config.toml
n_layer = 8
d_model = 320
n_experts = 128
experts_per_token = 8
d_expert = 32
d_shared_expert = 64
activation = "swiglu"
moe_layers = [1, 2, 3, 4, 5, 6, 7]
router_score = "sigmoid"
normalize_top_k = true
routed_scale = 2.83
balance_loss = 0.00957
balance_bias = false
shared_expert_gate = true
init_std_router = 0.0229
lr_router = 0.00191
n_head = 10
n_kv_head = 2
head_dim = 32
vocab_size = 8192
norm = "rmsnorm"
norm_place = "pre"
norm_eps = 1e-05
positions = "rope"
rope_base = 10000.0
rope_fraction = 1.0
qk_norm = false
attn_scale = 0.177
tie_embeddings = true
parallel_block = false
init = "normal"
init_std_qkv = 0.0569
init_std_o = 0.0142
init_std_up = 0.0569
init_std_down = 0.00918
optimizer = "soap_variant"
lr = 0.00334
beta1 = 0.95
beta2 = 0.99
weight_decay = 0.064
lr_head = 0.00756
grad_clip = 2.0
warmup_steps = 200
schedule = "wsd"
decay_fraction = 0.922
decay_shape = "cos"
final_lr_fraction = 0.0
batch_tokens = 131072
seq_len = 1024
doc_mask = true
train_tokens = 705800000
steps = 5385
dataset = "wikipedia_en"
Below are experts of layer 4 (counted from 0) of a mixture-of-experts language model. Rows are named router (the router's row for the expert), down (a neuron's output weights, with its number) and show model dimensions 0-79. Each number is 500 + 40 x the weight over its row's rms, rounded and kept within 0 to 999. Numbers have three digits each.
After each expert's rows: a language model's description of what the expert responds to. This comes from a sample of Wikipedia text that the model never trained on.

# expert 47
router:475525484546492437424500494508468511445490528505524492535463525585498453476550492434522545502537471495487470476441477448507490475561473497477522595491462500600496481545485498433503509481486514479575568561541487510452518496519492511524563500
down0:484525519432480480542409584495529485496533589482522509539530502527529509458446589501448399504522506585516591480437539522516477450526475518508437522499476498483457449479471524562524468502506529557472524528430530468476491465520477534492483462
Equals signs of wiki headings, paragraph breaks, middle word pieces, and connectives like then, well, all, due, according, addition.

# expert 5
router:432573533538459515453570538499452498463508538495561556512566503489523545488487501444430488514430530603469485513484516511606548485498461495432465450640473535496497543484476525500485514483492496507518535459525452493514454479512484459532480508
down0:536490467520472482504483422466468488520510520465438434407496497483491472537524496494527537443488467539554477433538520510507445500513536478561526458508499516473487535490463471423424531526458505522487547511492457429546480535540587500519430416
Auxiliaries, copulas and linking words after a subject in biographies, such as was, had been, as, also, became, once.

# expert 42
router:491398508545506530537461482489529477502470563529491498464473521563587525547474525544573503431474476526452492524502520500499532503542511581458558505484533511541542528550430525499516560465513523446523456511484581481528470631529476479519507507
down0:570444518503503450505562431562457461509509424512530594547526460450504496429544554490494530490515506572527504484554490579525531450474509412493506482511541496471414550408511499442481520496520533525555480476513504587518500498438534582511384481
First piece of a word, often capitalized, at a heading, quote or parenthesis start, e.g. Sw-imming, R-omanian, kind-erg-arten, head-qu-artered.

# expert 13
router:499444460526473470441518527493546437501476508539521529460473443488492543543464522576518519563490573599466486448536485485503495424463497471511493512482537527522535465531448467452469537511491441463504522456532501495526445469606468466544576526
down0:520510464476525492541509538488473514480519524474539529461524509484508536588386477464500504452491482498505564448479544492554485545472463480498434530534509497526428503545440469483517506510568520465466476539442528523490517476504455411538462522
Pipe separators, double spaces and dashes that mark empty or ending cells and header rules in wiki tables, plus MPC and Ref cells.

# expert 6
router:512516472534508483565491480532542476486499551471495445471522524527547486511515473418498492482518527481450418503499500537514506483479543465485528539497501537459475515421485552506544511536563440530552515470504556506545471457483471432481533456
down0:439441454482526542502460519446479532497468524521552477440510522531558517485490591572546457456501577487481435424518427530435480531472563473449547429505543508462560490535480516492417539529552510527536455562488529487470515527491528537532535464
Mid-word pieces of foreign or unusual proper names, especially German, Slavic and Indian, such as -berg, -ö-, -cz-, Zedon-g, Ras-ika.

# expert 34
router:489461501499472473586485537514547457586489535530511441609487438506523543530532503436560537438505482529542518530597409550526490549447564489559550504466452561457463499479464561519466477495504423439573502445552463506475446455524494501482567510
down0:568559536515456495450436427465487499536489493456561525485500492500563461542489469529546554505495515426430503484447434474524544479521530470505493491488434488558510546492463482412457533519499482565516506504510463444515495409456461525446498515
Verb and adjective endings in mid-sentence, mainly -ed, -ing, -ated, -ial, plus words such as based, located, such, local.

# expert 23
router:466462480575424530488514515481497466512452556506553472559398532530538548525500472582487537451487489450428463485489497603513508445413568480519514491559526525542508536451452467483463503449507507499520497422436525469477528508474516504470511492
down0:509528538441528469435471524593493474512562484389484537459462523511533527521528555458516467547496455485466529448519587512449493510513473520508489537534524537493454533490483460548470492496484427468468528485469499486449493515467472505419452504
Single capital letters or short first pieces opening a split word, often after hyphens or commas, such as L, Mo, Tro, Ar.

# expert 2
router:500522533437496499485476516500582511495548527550507439489489529531540537504499523513450519501508538500526457468501409531533516536500539525488483453506526526520448504566514477483486517534558487481501611535536495474433527446566424465515548511
down0:480426487442491449494456517480500519537470481507498557501479475534492524527450434463536505536480434476479535500548463509526436485542559440495488458443478522568507490500479509530543519523501469541532484493480514456547448548525480525458504458
Temporal words and dates opening or framing time clauses, such as September, when, until, before, early, and the after in.

# expert 52
router:541488518503516489485484424517542473520563526590559505562446519489514507489508607465504525461503567499498495544531449538644569551508502483450550494538519506468447448450512514488546476569455481483472507542516538479486558466486411482526451465
down0:501534471492488492497533564476483530524527520478528538476547470480484499507546520497506467501464470522523436500527603522430499537470478476502435487543538507521426560534503548547447543413545515484600546468450490445476464473572504505479508435
Words opening a clause or noun phrase after verbs or commas, such as that, which, how, where, it, the, his.

# expert 60
router:477466547502452517448558514532573569501511506468526507507461466484497524549441495532515519544474465591470446446518535640534574515533456456515516471497469525543530459470411486514535547508506514522498487451498463460498516466603476471487482539
down0:481522489467452501535539559477517497470457539532515494502498495562443476542487516445593551461578511563502480462583554590649521483446475517442500487510487412488487503469535502494498492521470488527541542561547551478514503425487605592488461463
Numbers, dashes, line breaks and month abbreviations inside pipe-delimited tables of climate, election results and sports scores, e.g. Dec, 69.01%.

# expert 15
router:489474539481446486578546461488515488531538529520510462517542422582514506501481529513447493463529481514437483511579526550549460535543497459475526539524460477542487516460472438494465524496509499518536563456489475408524469526510491476522474498
down0:537493514509552488510501469558481481514474410573457458436535431501500542531513541551481546505461548443526565473439533526494463564465497497521459462561436499535501415536517477483474498498516531533477554451489513522483468481446482500428537491
Single capital letters or short codes inside abbreviations in tables and lists, such as country codes (NED), time zones (EST), statuses (LC), stat columns.

# expert 36
router:476463455538494472500533481515536522507552558540547519494501482463531521496485520492516579494441560533448499581511488527559556525441493506471462596573493513451470508401464489483481477501589468473489517528552541492472548564487453476454448492
down0:478532518523483471604544519503545537483544578600467476415542485553526477445513445491497471502460489403502543499528507475470496495461545512521485425471487492524485470456516463560434535447517477500470523503486476476544543491532484465501478469
Commas, periods and subordinating words ending or linking clauses in narrative prose, such as though, which, where, who, while, but.

# expert 10
router:502496499506529497523453419582541481495558566503495469496458457463437522486430508427458566534533471494504444560489479513488470563609591490524477551500489485460469530533472524506490528519471482495535560459529530507551479437524511479500511471
down0:462544460441489480478503556491532515530581497482557528494462537505534451534517523504500455522503466501485464503544532553524497551452543511495497555509514490519439510449523453529467498507513520511540507532567520496555537558467508550459546432
Word-internal and word-final fragments of long or foreign words, especially scientific and taxonomic terms, such as ion, raph, ologist, ter.

# expert 9
router:507508500466490503551499485583486518513506551523505508481430455502509498474448517493517485452436538497477504580510506528559567479499558491528456580584461488503494585488488501543547488539525464476609533510465468511515491513515461484517537473
down0:524475513486503435483524497563551509473598549515398507517511586485552503512435528448550521474510523438519521516511475447448561521539523518500486488456486534466483502522577451513432545488518516526537439484497467516449528482474468557529592519
Common nouns after the or a naming organizations, places and works, such as system, station, company, government, film, school, often pluralized.

# expert 7
router:579471582443511454519470536488527513476520539503577467493509471478532531492442562518513512489530477569550456422530560476527478569532542491471542490506477533512520510489491528469539560543526506491492516451481533433487536480555505480546525469
down0:465483465425555501539444543490480489485601533559495505520535552379492481553566462513513555500515495446480520505546469541427447562531572557540560510490479476522508510561491566444479563459557621551585516512540512481533528520512530491535508529
Prepositions such as in, at, during, from and the articles after them, introducing places, dates and institutions, e.g. "graduated from", "in western Poland".

# expert 17
router:456430466488529497502581524586510435517534513546491540503446418504498556579472522423462538447473525507550512507561420501536516549539489565588457502495445500448427547530459543491477468467544434461513504455516436482510447507532402516508504495
down0:506502467560452516591501450464495475574488543486501456537441537568523498568410504483540491530529492514476474531447519489474544464553418494531457483516451521462472504478443517514440464538529542511536443448537578521481462510470498465515568529
Word-final suffix pieces completing technical words, such as -al, -ical, -ion, -ment, -tic, plus closing parentheses and quotes.

# expert 56
router:471504507532422496554559484541463524452511521487557504475540432509497547582493526549578576560525486490455458521444466521541503485426521479544523558524519603531511566494464483542503480471490507516510478463507489433471434417454476453548598464
down0:453496476512541422449449522528506526520555490488518502452558545451436529487461580443482531487451506455590421554531501484501488449468567531519544483440544459543546490473494507462515504589475438563548511502528523446546552520508476480467508561
Line breaks and pipes starting infobox, table or list lines, plus born in parenthetical biographical notes and prefixes like mid, late.

# expert 4
router:516498509506501491453488523490535442469517516514593416587511532560522582448479574534491517467532506494471467511538499511587480544506559494472531503530476496495464519505503454531503462561479498528463451551472551514525556443555439463519488433
down0:459572529492510511556552501513518508495542456481438540427522512512504432479546450560458455486532437487507492515534464602508481578491475533388502497532458531561442543546456515498551380512532497446489499577550490531427575463455438458501439524
Articles and possessive determiners starting a noun phrase, usually after of/in/to/for, such as the, a, his, an, its.

# expert 18
router:481447493517406444495517562536566471542482557457504504530452446423562542504573575454560561483517538495532466473504473534553483542555539524496457458496462557466407476480447536507528486466502439530566445479527478521468444474497505510531493520
down0:435470541547516506479466543443522524578489447571513492494551478488482534502598454473503527560548508594527496448497532505474520526462500580502478456535477539398515441516467525471487516492471546545400521474512483484450479466486544450550554535
Inflectional endings closing a word, mainly plural s, -ing, -ed, -es, -ies, e.g. artifact-s, Commission-ed, stret-ches, end-ures.

# expert 19
router:491447525481442550571535500531485538454485519467485564538490522512586512516471565439471489510421538519489510454586497495507511438489553453523537453429479548433481598417514519435523531506493476412490522526515500459485525538511485500453481487
down0:504504464511481467483542473510489492502538545475398597530481496461524507521521449572545519530527523614467480599367447457514460552538456454484538422473505494421539531509478497493553453495507448541498555482495470450537578510464506591463490432
Closing parentheses, colons, semicolons and closing quotes ending a field or label, e.g. "Instrument:", "(age 45)", "(°C)".

# expert 63
router:516567510525455541514516545524532483462506578527541516433530502496526560487536448520470523467482491561527514480501487514576490533434576462513464567541549538504473568490520526480471469537493499479550480468544462505513408512568493471462566466
down0:508476476467492494484494518377533503505437472481513479513538481508527503537513479504460490563541450482500524576478487503511490537489574459477513402510557474525545556522523567453457517462492443504489483408499445482431534488563465578460521509
Four-digit years (2004, 2012, 1984) and time nouns (season, years) after in, of or commas, mostly in sports-career and history text.

# expert 20
router:508555515495505517516434506477568498509541485484475451563497393470511569551535518517471555502505563546497526412538453504523489490551489590546589499497447520465490526457476533547528492515518473504478537409478522500506506555533514443570557491
down0:533435523493574536433505495506521493470563433538548587507534549557477490536518552460441586496560514445493490473501480482536533530449573511457465466493506437516536525493515537535463505508550536467421507491451596559591526512509485498531459536
Prepositions following nouns or verbs, overwhelmingly of, plus for, in, with, between, against, as in source of, use of.

# expert 11
router:470520451509404503410482500505507491532563509476510496524574406433522534524488515517558489481519470519454417519516504552575468528506513491469572485495519564519525473404489516514441578472517490561511492474545513486430461420505402442539546501
down0:467546514487533460472480543509495535550496474452576484476507554433494441505495529494530477433497521481486486551536478514502547481452428499501429524461483516494419557494551384493483439480453439519539553483463539472436549554504451528462455575
Hyphens, en dashes and table-rule dashes inside compounds, scores and tables, plus prefixes like un-, re-, inter- and particle up.

# expert 8
router:505557468489498489479474503535487545514427502456526498493520446506496517416454503450485575475465498584450425511558488519504546515526508490500490498495453508518475529517495427554497521504469501429473531471435494463473502496495425475480534446
down0:518498502535500625465387539670409495495509511441535485468489585551430537556488552517490501528478498511476542521462509532424575481473525549451489479485485465493512496485541478498421517480498507492473466498389476507438436495568500550528491578
Final word pieces like plural s, d, er, est, and ordinal or superlative words such as largest, first, oldest, average.

# expert 1
router:476517487507431538482471403503616528460498529497539517472491398456442482544504519478467519493470543548497427453500520553496556456490517422548456415534474535554438525483391420519519538511503498476488505431522534464583537537547487447509581517
down0:471436444488473435498460520567524437566491561458460508482429500454503488436509542460506513479474483541415506507511556482484493545522469534474560514397510492531494491449476447498436541519419525533440496509511530480454446613515538497441487483
Punctuation and symbols inside numeric tables and stats, such as en dashes in scores, decimal points, degree and minute signs, and pipes.

# expert 45
router:523493542559481465453500498581538497485514559530503485531522467487555500491396529496508485514489503496534448511572474524564474445442494513409482558545473497539474514520467494564496543435428452430551507499447447510518539485479456489520516483
down0:469418436498501462482511564478533548430389556421497484483505514490540480488497524471433515511451536482515554483504510469429471537542470502451543515516540473516457450540389508515511434452505458447448511528583525480521535435526498519503472526
Adjectives and ordinals right after the, a or his, naming nationality, rank or order, such as first, former, American, British, national, main, last.

# expert 53
router:527507515481511453547488560582499476563500559499567510445504546543529516533536528420522550471578528485497403519511529534486463562520561548478448484487483517461460516498423513531528465534500419498542530486524446523550494469479474466488547424
down0:437517492479571442473482565496547510524476520554540532550559547496530486564441483531543540576515488480505527456518531539514481433510544525535426568486541517418469492499533447486551501522498529509507486467530500493486577535442486602511471528
Final pieces of foreign surnames, place names and taxa, such as -ville, -berg, -ić, -ski, -ius, -ia.

# expert 26
router:529512475496488521522498401525523473500492487519512570533518513509540518551490507495452547516493563567538508531612484470528532504412548487548493508494433528470496508396487613419500492549527476521479546524541554482520566562443493508437475505
down0:443543542517522462611501510487493461497504533541499490445495515515510573519423450509520504543499540429483499424441509497533549531565590491410436455507450525474480511435460478541473473479536487429475460536510460537478405530514530537520460426
Commas, colons and semicolons ending clauses or list items, plus list introducers like including, include, such as, where.

# expert 46
router:478458514564481445503483464461530511533566523552501535480533417436493596434458469497428465526547556540484465452525497494484531444446453486500554487546496483493477531544506538470506529468480411501470478518496531438470525590549528435521514412
down0:504477518461408466559502482478503466488496511521522565460430512552497526524482457465490521485463519516507512474519593509474481498470546479431528514477495499512496434533468467534513524440494461484476498481556557503509480488481516502483435437
Pipe characters separating cells in wiki tables and results grids, plus a few semicolons and verbs such as were, include.

# expert 12
router:513506550514461554584475492454553496536557507516528496462577526484514540468503486432479500504452509506486471511490498546579533527495530503468464561541466525495473532509485523517465436512493498479549510438553457451443473532538517506489524439
down0:513474562453472557580433468485488520501529503409534420443547502522428487508516500460498475520462544531556412519413570472446518515434517503494520456541486514489552473528453549445509530486473469534490498495516435490464500406470492563443473506
Month names, day numbers and commas inside dates, plus the ← arrow opening previous/next navigation lines, e.g. "20 August 2009", "March 14, 1870".